Weights of a small mixture-of-experts language model, trained from scratch on English Wikipedia: 2 picks a token.
Below are experts of layer 2 (counted from 0) of a mixture-of-experts language model. Rows are named router (the router's row for the expert), gate (a neuron's input weights, with its number), up (a neuron's input weights, with its number) and show model dimensions 256-319. Each number is 128 + 24 x the weight over its row's rms, rounded and kept within 0 to 255. Numbers have three digits each.
After each expert's rows: "mostly gets" lists some tokens that are sent to it at least half of the time. This comes from a sample of Wikipedia text that the model never trained on.

# expert 13
router:081141125104121112117138100157153138139123155130088115150089107124149114135096157149130135127119158135137136167127131148126110102114132124167121142205139093149122103117138135130148131133136162
gate0:135111093047119120082130113102135148114129099113187121156091136100161120167158143166124129164137167161136131122120116147134140132147143119172137130129138088125139143072158146127128122133168110
up0:169135113142137106160121146151150115099138169132140150140152113164104143126093105086128188088180125119150178129157128138164119148122112149114143111108128153069114117127141092125112126120136123
gate1:101082085136070102108127153170121125153146136086125086158152100107136131146142161117114161098128121161155096145143177130153091104128147109156127121136148115109123116148118150121132102076186138
up1:111144127124108143141117128102164155154093107097125131084110142122089093129094138152119123145114132148178070125134135138139113141125127128134168062137118135109103186091124161129140134142109116
gate2:130116130106109089106170141119115110103150084125185134154112139145086090104145153116103153121199140150095097082137140145140153115113111157133124111071108182112114153162179166133087112077105125
up2:085143151173153100119144126104145123128138160142096136131121149197110093129089161123165101148133186120151112059170117153144131172118148165096159149137127114096116106137180117141130128128115105
gate3:156143127118133126138157127115140123107143087081159152125119130095156153149092168123147135120103164166150176143159096130085084155166111139080123142113141115136154137105118127119123155108089169
up3:109134146214152126177157135133098102129128094131142108157123122110064111108204071188140097164135122156093105098107115083144125136114143134130088135155113148155114122130155158132117112148121104
gate4:060133115109097141133154119142166151143125095083119146100140146102103127125138137112177112101169174126154140126162113188114083143142109112131120098126123181118121154120124187117128162103139124
up4:125130118110111095085136138126130145176148140133133102132112131140120116117146131172091146091131091127146124125138088135148108127127129139100127162091095121134175158131113132120116128150115158
gate5:126121154101139159150134122132133128121124124093135141119129111159131143162127150129184160147111133100134147129099119164141128097133139100159153125071098094115126093113105130125113122101109148
up5:099067130128151140094120108088123120105148157134098117119129167147152177116163111192107121125133158138143061105136120171120144084108151136126087085129113105127140147090114117176114101124144138
gate6:125120092144176180138067168115072102085168088126113138110163112122176132129145139090116146138108176173156123145098151095086123098128130150143135109105116125174135088113145106144091138130176114
up6:115101075106113093103136140166119122088068103157107122149137165103136186157129100142107105121112106101152131158107119136180105095115134073136140143130117072138156086151137125093133162101128113
mostly gets: ".", " 17", " 19", " 21", " 20", " 26"

# expert 7
router:138102140097139150146106166132144114119125145169092110130102154130115103113148131155110085072164168135114132174125129126106102138091116117135154122145154118111141083127166132111127157131150117
gate0:141120134126141084135104075097097102120122151135157139134170144098142141144150134157121125100163106141132152143094133147135121119090134136122117117142184138119145137106143177119141130109104083
up0:149155129136145139175143133152127140149127126151134154103116125114100133089142129152163170115155147131133096139144122125106131074159190131125119124163151094073149141112100117132130141097139121
gate1:116135084161122150149116206158155082140083113103120121137134091160088115122097101135190130080104114102058121151174169092115137129161132104142105140167117158119131109132114149132132114129162140
up1:106146134100098168146119123122132095145102143126131192118091133167120132148121104103165118110108154100146131118094119134110107140111134113095089118159137086101157085152144128170118115173114134
gate2:121118158165182145141137158126144114109139128130098158118153090170147153113106100101146160119103127167108101153131151126164135105134157108130156135134144121093095101144112116121136125130125144
up2:091112128132144130144159100142100133131133103099128158115121167109141105100128113138134145141167103145150095109093108140123155169133127154129119163103149110086082139074097119149096111105111141
gate3:104164154177158120136140143143122131119076068162112102155145153172133146145107092144113130106153128107111135165049137175123151121144148134134139110152143173143123133145163113129148187132126088
up3:131144169115095162155147112114115158088123145140147127132146147123135143119123121115076154118122105156185113116093167138151165163122086122100081101083134102093095108092105178143166127121104102
gate4:130145089116137147176129091131132170074114122156152130102151121103148126118179130134197143162164098121128112064163126134142127113158122125132162191115116112199105125127173124131120100144108109
up4:125106115098145151155138180140087188091130100189114136152127111135147151114141099101097142148136130160113128124132164107109173120121139118153087109117110112130130107156092097159159164112135195
gate5:112133112119130142171139109073163129088129154126161146125092134151111172101132165155151108107148165175112100133143171146112149107176100150079129087091151139093107135102103121121082155126134136
up5:116163122117118136142145116101124130146121149078111127147125127102158166151156115116137140098155118127176130125114104187103113129112098143120110148116110147115120128168148129153132095116156104
gate6:113164178150120131090127110126112108129120100137117172156100116147132113090113141132070153110132126129105103084144051160175132120146101136142173159122090121112153122154133138120141148159165128
up6:120118152116101138122150137103124167111134184135178115179135110131093050131124115174117136169146125117155089121096168130110121159146118097131144157096129136125157122120108151099133118122109120
mostly gets: ",", " and", "=", ";", " but", " &"

# expert 5
router:123151172131117156122107125108166129136191138134117154150110115104173162102142147137114092111157144125138112137101133178132123119117126133126137119154136135138116092113203119146142131134139152
gate0:146124118125134182148120142126141144127089136113125127098151134102128187126114092151137115142150137105131121125146124148115137075177129142112109131113109171189130129154102102138100072154123113
up0:138116113140145163173123145120107114107146125114158192131128106125148135140113118121130168087120133099143101140133109146150131119191148134160130156157135115179149151122130135146165122140157161
gate1:105165166152102134135163120116100130152146123100130130114126118092131100127163110078177157110160103181143135131136122096131117152155121138142148129125136185101099130132136102058134123182144131
up1:072134141163130123165133117110146105155133153103130146144148112158143120163104123122143112116147141110107161164056088094125120153135099132144143129112163142132132109121142116126118096109117170
gate2:143135125122111093163126145122122131140155163125097112121137098131131125099136128117147145122096093129139156116124095114102134101170095112154111141118111083135112127158099137149159130110117115
up2:115127126136105118133126148131142125192143128118157118135181177159114123141178148135163120087165144142128128164120144139145169202102126104121095094133142100142138161157112175085113130142134139
gate3:101128149129184120143113143109123146146091153173112107133135150069104142124103114130086130131112159130141169125155150135156142101108065135136108144145153127142084142112125086160142121102132171
up3:124113127147165165154080146116079124146116124088112129135116177088094122118104099123094130125147125138153145155153160118120141102140120159145093129137148132143119125140095072155146193112076174
gate4:100130128103134123095123162130100098119117173117156120141150129198122094131136145134150117125171122092130150102119149131139146151120143171110142150140111146116141116089151119141119149097145104
up4:103106121138099136144093108149137134087086141173127164180127142148152139150155148127109162129123095175116119125174125152093176103136143154135109156104157148125116122106115081123104163156101138
gate5:126113147095146092123115155167150117113121127135139131119156164106141148167117147113146117115146146109104132103106164164146094160142123131120117168107146119142118147138097187139181099131113077
up5:124123135127123142116091126102131131129119135140089147124114090102162173149112109148135139139137102112127097148142117157127092155153111127129121139113118154154159138093126103131126129162130107
gate6:159128100115133140104132109113117127112163135172099148185127071173141125160124125116131108119105109145124121164181098120178155109167112156127103159138117135133149133141160106103145103097097143
up6:135150140158148142195095078133120066125116131142113126103152130080124109160093085121102138164117163141113154155106157112137127132128129085188104147101143145123088113129161110137166090161112127
mostly gets: " the", " The", " his", " which", "The", " he"

# expert 3
router:121126133142103121127149177059131110164128156111088147130144132126153103154111173147153137131111117111117144084111128138152114131149144131136153154137137123092140112126154074131149097114103156
gate0:137123112146146121154111138140134183101123153116156141159088071111131147144110116109103115107137120126142108155144109083119088114114123117080136130147156146175099142117174143172111108118131143
up0:137122148107113125129137118169133184132107113132148137154103137122101176115097147116121116104157119077108143120093092096132127096099174166129088104130156142121139147124125094102140151147105149
gate1:135117122102135178117121099111100123099103130112170080155160089146169141149103108122096147111122135126127154134114164107138099076128156134120131092136150189191149076136157117161128079095102119
up1:121144123154126096125122145130118066142130128129066138105142157129095108148124142132103168095159119124118091118147163172111111176151166147137141172148111091102126160146100110141149132164146121
gate2:062161092128107116145111092113117180096104133131136134138103122133139128144123154132120125100133144141137072159116088140158136145105106105104133116123093138167089145161092145127097120162145116
up2:140079048105128105108164107106103144115154137185163154117173134119135110129151160152160115098154131145106122106149142077123119133157120165141171080128087174163099115138122091110144156094075122
gate3:128072135107139154160116144130108124108110156105171121124109135128145135136150122150114094123131117135106103102162151117170105153082134117093119076144127151192095141153168142091067115118136088
up3:124109147124162086138116123144189167108133129145153110129162128165107156134162148114158167132163142086128126128151167115090088107157131141143119143097125063156121123115126122158161116111171109
gate4:077099139124160121120123120120133143144150104131121095150117145110168130114169138122128110095189120061135087180086093138137145098087154114099159166121122127116099139160127149115115105112140135
up4:128088145123129098143107151163108141123176125124157127104131087112105176135128122126102108118139104121195136087103148127147171145125163154111131153102113120130106117124115134100177164108145095
gate5:113108160123132133124088141092134130119161118109105169152148161114141145151161141155115119123136137102131120132152109098125117138118131091119091146107123124135133113132171117120120140120141132
up5:152109137153153057133121090137122108159126094113131158148140125126130094136149123159096131104105177078120171108165109125142112151106139098148130064161114122181130137137121116125167121134164121
gate6:129136078135157090143146117122090124186117126139108136093124105119122109136103106117180139137132174163138132116071130101128094126121157106150104105075102122123157116127098137117137144103085131
up6:135138110132089104121130120131141118133147084113147127151198107127115110162148110179118152130131147149087132108132158126150127109134127196128156122120118153117140131063077140172129113075134132
mostly gets: "ed", "an", " first", "d", "ated", " up"

# expert 6
router:148128157140126114092128139111146132139122155164145177156094149136096118142147168137103080121136131123156145115131123134174149138147091189093112097105175115115143084118145138141124143145110101
gate0:132130095075088184104098142112099119135150107119125097108140122152127125138147119136155158091110111141115120118137132169095133124108127136115093126123110166174107121132146167164109097133115104
up0:126069148054149138114138130143142136105134127144113092123152122145133202149142165131176152115125153124156109124090157099120119097108117157128119149126141108095144125130110115161126152130102123
gate1:154149152142124088074144168122122108179118135144125148115132113067114140122122096132135148147138141148129136160133104133087141118143098105150113128132153132097121144132136157130111155098154138
up1:127106135148100122170115095152151094142126098104092140137126120133104113124112116110128139106152165109114136177117155112135155179056161160098138126175117119123170157137136128070179142130119148
gate2:156125167120098153112140140190103160124133165093175184129128168163125147140148113144111137114121136124094157111107141122135146132086148101181101139110135090135097141106119116169128134123131114
up2:116102152124133136137111118097130121093096167145112118103088105145137075108108137105158163149125103126075068146110127137100138088119103112105125148124111132164127148136142085146136148129119085
gate3:114111166160117133114073166149107087113112158103062160104113131117105122101146152144125114121110144124133120099131122084122151093081111100107136133137119152148140108120143099127108106150092109
up3:153113126122161097125096183115144168142159127084102158139109172153110117118081168128117142161164146121131165108166194120163139154143151102161113147134105119122171150096127114128124146120154158
gate4:126139114155129123082096158102094139110091161133130112118174165135105139127113117125168118155123125071136150158096124153112145112098138119162113150123124122164131118137078090141136141087109150
up4:120142122160126119136152140080131113140163123115131121110135171119109101142150119108144113116126155111093106173107176116127130120106162118141131137122119120125122138139077150098184108096093167
gate5:126116126170121137072077111134121115139133110114148081122148161143158148142163137149132138148154125147118112089139104083167114150114140134142169166092062125090117124149099119113193138110158122
up5:131139152112156134098139131117147107133130145137109092142182143156131127108185129147166127142136104130127154140146120141193165150113124130113147120089103126154089163116105153187123118112144134
gate6:130156184141097140118112118135109133158113174167115117175116095117148120130163155136135122115169117095103122176109106129127148092119108125142156126119106123112114071168122145149123176095135121
up6:137120136152129102128131140129103113148134146146144139138083105097093104117145093136126149129077091109139121118127137125095147114119134165123167147073122132107175113140130127154108102152133119
mostly gets: " John", " City", " France", " George", "ville", " California"

# expert 14
router:118110144122111140127092117156114126108109133134161112147103121137107109115123145135143126096128140093177187110131138157158132124111114120070129164192120136130084079184126110156161128118146098
gate0:095126099130126128120118117146150117098164170153132148125106089151171144141100118120127119104142139115122146179122117125112116090104071136129087154161113138148133117088146139092156177119164124
up0:142160106134111173136109150099123134105135131156106149087115093136160127128117150089110157132126127085115143125117098143101131080165118131134124099157110120130136117142122134145143105098141131
gate1:127141122150118157135151128128163133123116142156123138152114128089090139133145133104116158136124126125121127136125101123143071115116120132154124105120095183136155106114090109146149135155151127
up1:105142173088111141105086138104093136125203136117079098121146122130134102111137126084093138105131184130127061125101178097116160119088107140120086121098140091135121115098138133125111178118114142
gate2:125149099110118144132155126117128074113144152136131146107114134172143107129128142115132140126134131154089100117140161153139138110169112172159146120123122136123090100123126145121133131146151109
up2:138136134179158072142108157120141160151103123107135145150077137121149162165070124108149138145130187142118162162130138122128099119132144117128122119139111157080174116150123167151124151156141148
gate3:160093144169125128140138128116127152101146156115087111112099116090158135117107081130094138108105137168103108153092142154157166141132085137115175115146154121112121138083155143138141120082146129
up3:169076114098100111127155137141124130153151089125145156134130121125139117153163120116135158137094131122105129113099132154144138097094105136130100137120112157120129131148085108139145107119107115
gate4:122154132124148105141115129124104118109125105154151111128103112133153168112133109114115103113152094143099131063139183135132131112165100135094145134115145165135095120195093093153081122092121102
up4:098114122179136128100167161079141165156150097126094197126124128171071132130098109172149138112163062155108087126142163108138126139104172153115117123171120106119142144151095162145100135130116088
gate5:082123147116137104154090145144143139161109121139106158165148119119143134143106126156087127105158099104153113135103115113142141112183102130091103157067192155126121115130134121098117126140101089
up5:119132131151111104148155118145141122066134088145115116125135148193174060131140173119135153132093116164128128116107141136129144112125106083117143128118104170121091142138144122144121067151081126
gate6:156095127128127190132136138121167140092089134179147118133093137133138139167082136109122117146126145080139111111194131112062154148150120161135118125165125117194110098152118115124125129121091122
up6:128101086119123132111127139103131142130147130129153173127117112123125091103104103148147155145160143125158132102122130178116097149152126131060133154101127144111118179105133136162104085130147154
mostly gets: " University", " made", " following", "ment", " After", " use"

# expert 10
router:097103118150160117138093142119169136134128115136149129181100144091119122105125133122117128104126130151103146104150135154136136120144137145127125145141122150139107084131143121106094175124136156
gate0:151170139075153127152126140117141152160139131107148138150148074092141138102171112138109143079154136127166122102135131148142157098126129116137191130108109152099108124140142137128098108128102160
up0:150140163133095109125096136125142146158141123149136084102137157147147095119125120141151106123153144101154138083131141160187138068099178118118136115122074146101143144121116144129153133101117134
gate1:101104165123154163153121128142129076095109104138079173147102134079125110098119140140105134136127140142154161119125120125143122107101141160127113158139151089098099111141116125104172176134119159
up1:126116113136142110124132113117086146119134124137113097126088140159112134124141127133112100154127132122120156107157112130114163102157176155145162116120130121140117118112128069140143117119118148
gate2:166081085118151116114193124121126148127129097137138084139133133132110127159146145113097137185135124116080131091124120062129114093120110133103124131121154078133124130113095105158105154125126140
up2:103122155178128167102119146128145159128102143155114118108136158134149156167140146146147101166103091087091164086130142119110100097125118162100125194126153109114140147112097137123124149136129155
gate3:144162079137135141193158127122118145139127133138127112119090161072141157138150112115147114090113130127145107144158106131148120124114096167119165118098135168129141113120173173176105161148141118
up3:158159128107151105166156114134178163135153134151152138095124163147132149135158156153133130147126112147141136121192128125132084128127101147101145176119131162126076100131161194148130121124111110
gate4:179155142101149141151089125143113124166112156157145132118152126137135117130116146129140150111170133068118129141136135192135163153114154085094126115126159127109122140109158150152152148147099151
up4:110155144175113125134158119107117079166113121182108183141118127105119122095151138148135116090129121099118107137111115140147126080090122147138164111148111117135102089149142107166123150113106139
gate5:124104149125159098124124116124118166101180128133121117155121138099124126103117118132148109175136168143171113081100107100171111118141138101147106117126134087116170149135136099127132113090157132
up5:106115147126126127085138116161134137154119152101110154180117156129130097126127107175121098188100165129115108122134127118098122103122117135170145139176124113102165110125153100071115125136150131
gate6:100108134143109138141153101133134131076113112173157133138064130129088109103165137152132112114167126113106079105126131124119146064144121167107111185084177123128125106153145149150134114122134131
up6:139106147155165139108120143163108138146127143121132120133085153122126114119150121186125079100157097154136065148137167128067143098146067100111142139131118108138129089144122122121136153126129175
mostly gets: " in", " In", "In", " August", " September", " November"

# expert 11
router:148138153125130153127090125153142097094137124109130124134146116123158114106158113101091122087138167141098132131115146139125123115135114154145093168085140124131126108143130128123129118087160165
gate0:080135125081126160126131140103130142150129131131090123108138149149117098148154147141125107090138122128120135091119149148129131155157118078117125139090177138137153102154185167158103094134139126
up0:151129074102110166139102144142150132139105073145114101118134130178077106183135131101120152125131087168116146116090094128180128114180177135123141173147121126114129123127174181137106099187152125
gate1:105106044145084142111167157111115112128104093140123153112093154107119136092120120132129168095141108105142080145093117079164122103116193121130067144117133112093131098164155147120112126097152154
up1:099219154113131085124156130139091130122142165119137167141120164156114159150120136135120104108123125129108171116111089116118114102131095103147146106142160150084124134096117153113157116089133138
gate2:102137131154139088110121107150128102103141130135146104122109136147098088199111174098121123109118131090122120120143166088114120143110126105143166106126142140137123117121169134121103123142146164
up2:132123164126137132115126128117153141154136095112175140134121143133113146100097171154145125134115152149122127126143106154093130109096109110088117097125130130090109121129136159167171111133116098
gate3:145103106118107149069160112095129158148129086141136144158047120147096135093118104115127119116100129081104150142145100107166125152113075141114126108154139156094150067136139118136136128169116134
up3:151197117117137110142159150101120084133121095095115119113168143060096113134139115103122089107081192153131161145149126105116123114145109124093167094127097108157116152145139143162160155138118096
gate4:114113160123124135098109111135121162143150139126155108110093075152131174141145173111118173133129127131109123067082145161096157113154089110145121126147122135115112123132157119088133123108134058
up4:138166117101164138118124132110128110126100100118133162129090112107176143161120096137181137134146066096113150115129143171135074141135129115157123161139149132123126121150116158134131194138130147
gate5:106135141105100144105120155128108113151117141172124138092166152121139102137127125133091165168137155121139118096176156067072137131116132114121117134110093089137141098170124117096174151123138168
up5:163114150142131170138109102154153138098063091148102137178168131143145123120129136159118129107101140161097149151121123130091122114143131127168163120112083136141120144136127128149125104117108083
gate6:121127118149118124165201114149154155111145112155111117111156151107156120157127122115124115105154067120114103147149156096098106159121085165081090113111121136125124149172150148102173130159126113
up6:144067134131156116103087141158163117103154173151147101100160119165162127146116114124121147124124106148156137119151131070124102158121155145071136129141106133140085161110086108191101130164111121
mostly gets: " is", " be", " He", " are", " also", " it"

# expert 4
router:140147120142137137112121130128137125108108147124148132159097106082137133153145114133117156138124157134133127139146082097142117113120137130112144131176141102112103154113190102154133145155120148
gate0:127136127154140167154146118115139118140128143133134145110104102115121101129148100132121084106177148157100133121103128102126133118152141088117141119145092158155186132173140126122149112090171132
up0:121138121169117120087119163136096154148160102148140106103142155172160134097147141129159127132116110119149112140105169136110137109112119120144133115106157146138162110148123113123136112136145128
gate1:142117142167134166133129153113110136140139099140072099161150137137183097115124153088098133129124073158143151118123106106113117164119126133115128098106134115153102084149145125113156148137128123
up1:141127106175127148099144140165123154118145168120096112112139116111124102152140096109129130136082127139110134090133088101118161160157100144117104129127107136087123123128101083124096166122122111
gate2:125109106127143140122096106103125124137143116143165103096149138144115119143131131116101192134178122117157144143077096150100208154119105168163119142140116141118108117141132141122121144166108116
up2:124144138144125176139124106155119130133132116135137127102115126169109128175113152112127133126108118157147148124170100140157176127105138118117140107112077171151146114142099109139167107085125133
gate3:125100106118082143105119130130140099122125128153148094156112124138127137072111160156160109154127110153179143120090111100120164134147090130153157126118104122112142127136102124114142093133142153
up3:127132100118108112108169091156157157120145170091131117129135116127172161152107141153094122090115141111100129123106147162132112135147085124117155116139155196116100129134143110090094165119153109
gate4:104123137081167135185141138156117161073086127117128135153120152104154070114122103118157103153097135131098107120144170107101124152149113186129131090128113152114118126125137104151139136088124147
up4:136124160148145113163103135111077094142147114160130160091164122130141081152179125155107087125094112125150132164177138131121106154108158144103109140118084116165121146116111084102116151142151128
gate5:148138145141102112130148123100102100101137141106106136123126158114117118075134108154116100135129184107090127114143139095135134102126173099115103127082119142164118123132185120108148122083172134
up5:148089137137169116139143179115147109051119177132143151119118121137146115131184109161128111141139147121131120099135124121151145159122135119137125128117124111148115117132101099151146103127137122
gate6:155115136163151160155121148117105103132133075173147155163099175145169155126172101125135092131121146097121126162156151086149124117140137145109100116141130114073124098121144113154125141102170116
up6:120114115113117071130135114137133154115128140115131169075106132162121133128081181125152110164168093134157137118084092159132144150146131104104127127104124149152126120127132149101131155152119127
mostly gets: ")", "ton", " York", "R", "J", "dr"

# expert 0
router:137075122142161073119111129122126146115097154182140142161083088162125136120120176108155120090142136127140116141106140145126134095134141120135120146121152125153101107141160112119135144136127114
gate0:154142127096130095116124135131179108140128070140172134138112113122160108094142137123108080118129121139142126125123089175130096138112153091155118148152127159142144110113151099108083152083137129
up0:142143120160147105114135108103113140154100129142171161151091139099093100126101164138141131145108104127120146113134115113148109133109135148109146097162166132119099125105168146104116175144126150
gate1:153169119104095095119155119136130131146158201137104131160124122110141112115158141217147129146146141116151111093140117124128078108134151147128131103141102169137119123134135113124144154132148121
up1:133173139161139137095097120158147114141144165100118110126122096107145169111151152109113150106109121118167113114119050161116112148090084097140155129138105100189111147085111086118135098149126172
gate2:119097141119106145175123177061120116123127111103085102141123111118164114145160115134140133109103113121123117140162107144142141126130117141102163054120117139170127127151129140086097098157149163
up2:172115129106138072144126078137142132146088108134131152133109118146126106152134111137091122119129098081162147135158130096130086124147085135149135126100086120098133127124120111161170148133095132
gate3:114107100126097122080081149149091107147117179109128119158112137126141115078102137147111158142163092078140102134099139130115061113157158171151128185111123130178118156133131149119139132142117103
up3:150143171151171126128150104121113132149194137112145115097105122121143134151104114130109187105133145123116131128113128111153154113111128167149169085123119114112113141112119160127092099142088140
gate4:117109121110114080136126119107136120075136096147117148111131097139131124086151121136091171119125156155107142130143086126130144142140156130119140106109118150146091171150105128111148106136167104
up4:160113134140090154152122120109131130127135139134100147100140115155112143115212153121138164109103124134131153161148111151090110118169132106123128144139131136112156143137101087129114129125129099
gate5:154128154121135164161130095162090121173139111138116108125128119117093146147047114116096102121164106110118126157082152151074103147149136137181126131146121116111148069178115083146173119109101109
up5:137117111165125095145139138123148147171135143104136133117060142114108155112134150095105105111160125125090118115098142192130129132116126115077143072166129127136112105137145134093147147112108163
gate6:093129144097124106121109178137140162150130118125146100145127082184141124166132169129177095126146112155154158147114153118192121107116136084121134176128141192083143143138140141120131153102096117
up6:065152156117143140098145121077141141129146104151129144139133163154131141124162206128123129159172093129137177106136097117169132161064154067115127108148113129105108121167114174155115108122127140
mostly gets: "\n\n", "A", " A", " after", "la", "to"

# expert 8
router:108107129087136117136144078118121157151129127119135104176150129129161133135144133098120146128150129124197136117130106130147145122115127123117135129154153107121141120135133153143147108154155164
gate0:151121165109104126135106111132149091129147121129135137129113105122095132107074173139089141159162100154144162090105125157147122142141129123077148130169178125132110145131108093113125102099141147
up0:116166083144134107135091115121143082147111130084125167152117127146094112136112126112147192085098155132128096132138082110137105114130133105132131109083105158141120119143178135131120128122106139
gate1:161129119101163184128172126128098083083154155143124155137100116085133114081131132174134117172078140158117142144161103137130116131167136150104073147140129130141133110119078169144143132136140073
up1:192131129137098127172123117104135133153142133127133114148118178075150125163128133153132151133125133110181097100114155135079125150125105107134167113151124144099143122147127148129136116139146115
gate2:100135144119148153162106145118103135106095174143088140152120176159150129138132169115183118086097099133126153166138138150143105144128117133137117097109112170115138174122109174123094121140104101
up2:113144139121121160139096101115123090140138127133101154190125144093102143108158092135116136199082103128156151165103154108173106128142096149147144137093138128099182153126136180073153147120109105
gate3:105116118149113138132095148097155132116135140154127094119150063107147086115134151085084088091117136143114105105089117128149132099133150150138140130149128139138112138133127140164183144100123133
up3:184107144133099147094097139120134188065132096172116094162121121183181128149153123209127109128128131116115115141172162123120153117110120166137092122153124157145142123132082118133132088167108085
gate4:151060145192128156159164138099115135076102149147082137205126098130100114113098107151157111123127102135146137127125125137141152115159117104137160142131153120111112118153163121150146130103125121
up4:132140168207127143157165122097101153127140098175115160128137051127113165097126135097154127122167094127151124118143147128149144137069136119139120140124101106115117109180114105119123159094141134
gate5:139104103178101151080119109122090171150111085113139149175133158118110166112140127101098176150120103132118117135177121111162141134136120083110167132159118120107141129133075119123063153144147119
up5:117176086119141129145157100140117129158129095161099129110127071136085112129127141137127149097126149147125112178121133144113169158111087096122118121116100187115102127127137161124127157111163122
gate6:125129102124122167143110124060141142116073110138074176137126104087139159148172115146152117104117131163126129135148102136123138137133108136123135092115102140114132121122095167175127144113150117
up6:112149146099146115141110136136099123139127117095108144155146152127123136126156134110114155125119116145152128117141099080134125152085184137125150131085145114140123203155085133153107121139108133
mostly gets: "ty", " years", "ers", " time", " World", " War"

# expert 12
router:143122151120151148103110096120167133113148128156149174136098143133163081135158169096118162093146116092130118106143116079147112127158112146090116116125124153121110122154124174147163136114143144
gate0:128131089115086111148136144118152119133166134114092106104127118110138143141157112078148121120120141090105152086113157108132103129105150109072107166105099130141097139112137106144170142155137119
up0:085117139119113134170099104154108129113170151149092150142099195111065138119117134120148098127136130156066141093141128117145183122143087100139147132134118117142138143147103160122108141114170108
gate1:126098117151128098129120171104143134113091143124185122119147108122122118155120112120124146091128160087114142126114109144138138134079126105119159118141145143117117117130128129158146176098102152
up1:160148158170118131168113153095110117138184113137107139193086118131106118154120099104120109142140149126084130117138128117107123161106146154143143138164133106127135102122078143140143142112135123
gate2:173111141114141136131136123100097165182104142156108131155129086133149117115119135155100139128138153103144120143125050145125149118170121105155163143156092129144110130132125121119096157141135109
up2:110133151121131132088103089100109139117119142147090140141105111136130130164134136110117165132076161096185146123138128053083113108117152143120140131136110156083140157148132091117142129152106155
gate3:122129179150102096139165145137137137145117125169099124095120105195123148114105114099146125120158140134126129133148157127104115119109129141129125110146171153096121150147137141098113103115087157
up3:179088151127102161164159130136153139105108111145139096127113129126109122143076147126162139106132127084173140155119080139148126126121154084139142123145102111104090125139141132157149127110130126
gate4:115108129136106176095162131114144138130116126144137142111122112138150130100145092126131104132142157115139097141154168112131096128106124110068157118176153215125125115119111180156132102130118111
up4:117162123199122114136111089117140106120098101116158152144152083163158100114099129090133106130145143089159138145148096127150124108140171119094173123147153164147139115105136144141162130082157124
gate5:125122118128110171144130150105111122136138178161098097091090137134124113093134107157072162128120182133141123141143164096119084107110165136097164113160123096132091142095147136097104116100165123
up5:117061137137103144110157076162154150165117137137147099105145119098108134084140143118078105158093103072176127105082138111137190154141168100123124092135182095125138100151148108098131116068111122
gate6:094090141162138107120116163150094116141165152118098164098115098080111154140091106138117139129115162167165130128125125149094082108154127160114108130106152114158110123082098132150098118133128125
up6:106135088129106130144099136129144176166138143134145126112127139134096169083102122116116096156171117145143130126110108123136131191149074091142128122124152121135122083123124109116137174116149103
mostly gets: "  ", "\"", " United", " Party", "]", "it"

# expert 15
router:126084122140127153103118184149085119118156123146107133116122151143154121110111127103124122163151133152121127114119111110101102121159148142141148155143170127147104102127142106111125155118122119
gate0:130080125159079138105118129159120129104127159078156124138125143133134165144160139121187084089187116146088125161132104094129070140120150128100118122141133095128148106119156134105095132148119114
up0:158129144139146140094142147146134146125122109168152137119127135110122123105103112193139111149096124122125123118096125120108117114116142155124105096135159125117143130108135135113122131117137127
gate1:137148138140147138152194142106154105167126189123118116144061115114119131155142134124119114119172115130126130128143135087159072133109142104139122174136206151139115082119121095072098150105113150
up1:117167139122148118170110156101104114138162114101142150089101162133142108151088118106150123112137144106118117131134132130132117128141168148148083103127132109155134111119116083158131103151124116
gate2:151088093143141110154148141110153150150111152115093147156139112140113069121133112079093100134115129113145082141157089123093067092117162138167112105115094137163142110136140054114109126139091132
up2:150123155095138145141085176134136124128129054116125138102105148136161136178081175102133174129149108129149123112128160143114117126060163102158141110132149102103129118148103150119117113139104099
gate3:150175114140153164189111125091145088120091162092136132136115104135153157140129144141138095119116108106148083131113128122148128108134137141095124164141104066107140149113151162169114121096114167
up3:081114122151144095083093126172106130126157109128112077113139136121149146124132083112115068094106138130138148168135151128113151120121132166132141091134168143109109123137090136126107110171124114
gate4:105141134108124136109135187155098136119095137101116104140121149088126125124098115160138123152119170110147122115128141104123104094111189115169129131131104115118130143125135074135168107116105160
up4:100102137163138146169150090141083104130173102150105161090133117147141126090139126150130114127113119112116094131146142099151130104132153140133126117211106112102139124130153133130115075107102141
gate5:119133120093134082143121135164111185167135138170142127128124145170117122122130146104155167090154126144097165160111134187110113125134140124129085137177131100120102130139120128139186158130115112
up5:115117153156136112067114119159112095107080120122097090132152137162100147117132110148142135128142119144104126144145121097104140114098099124122099151110103123146143133140104107120095109127171160
gate6:105155140093102119146135158145136133114105076115087160118135151100113121127083158154140118127136014127144057131164121096136131157163131134135157175132107164118143126125139134130146140144144120
up6:140130176116142106168168152106142128110160110092115120158098107104137134106115116157162095092141085177188101165157115096151106155148135146131113120140119119139123089110162155122121120093149107
mostly gets: " /", " m", " name", " film", " San", " album"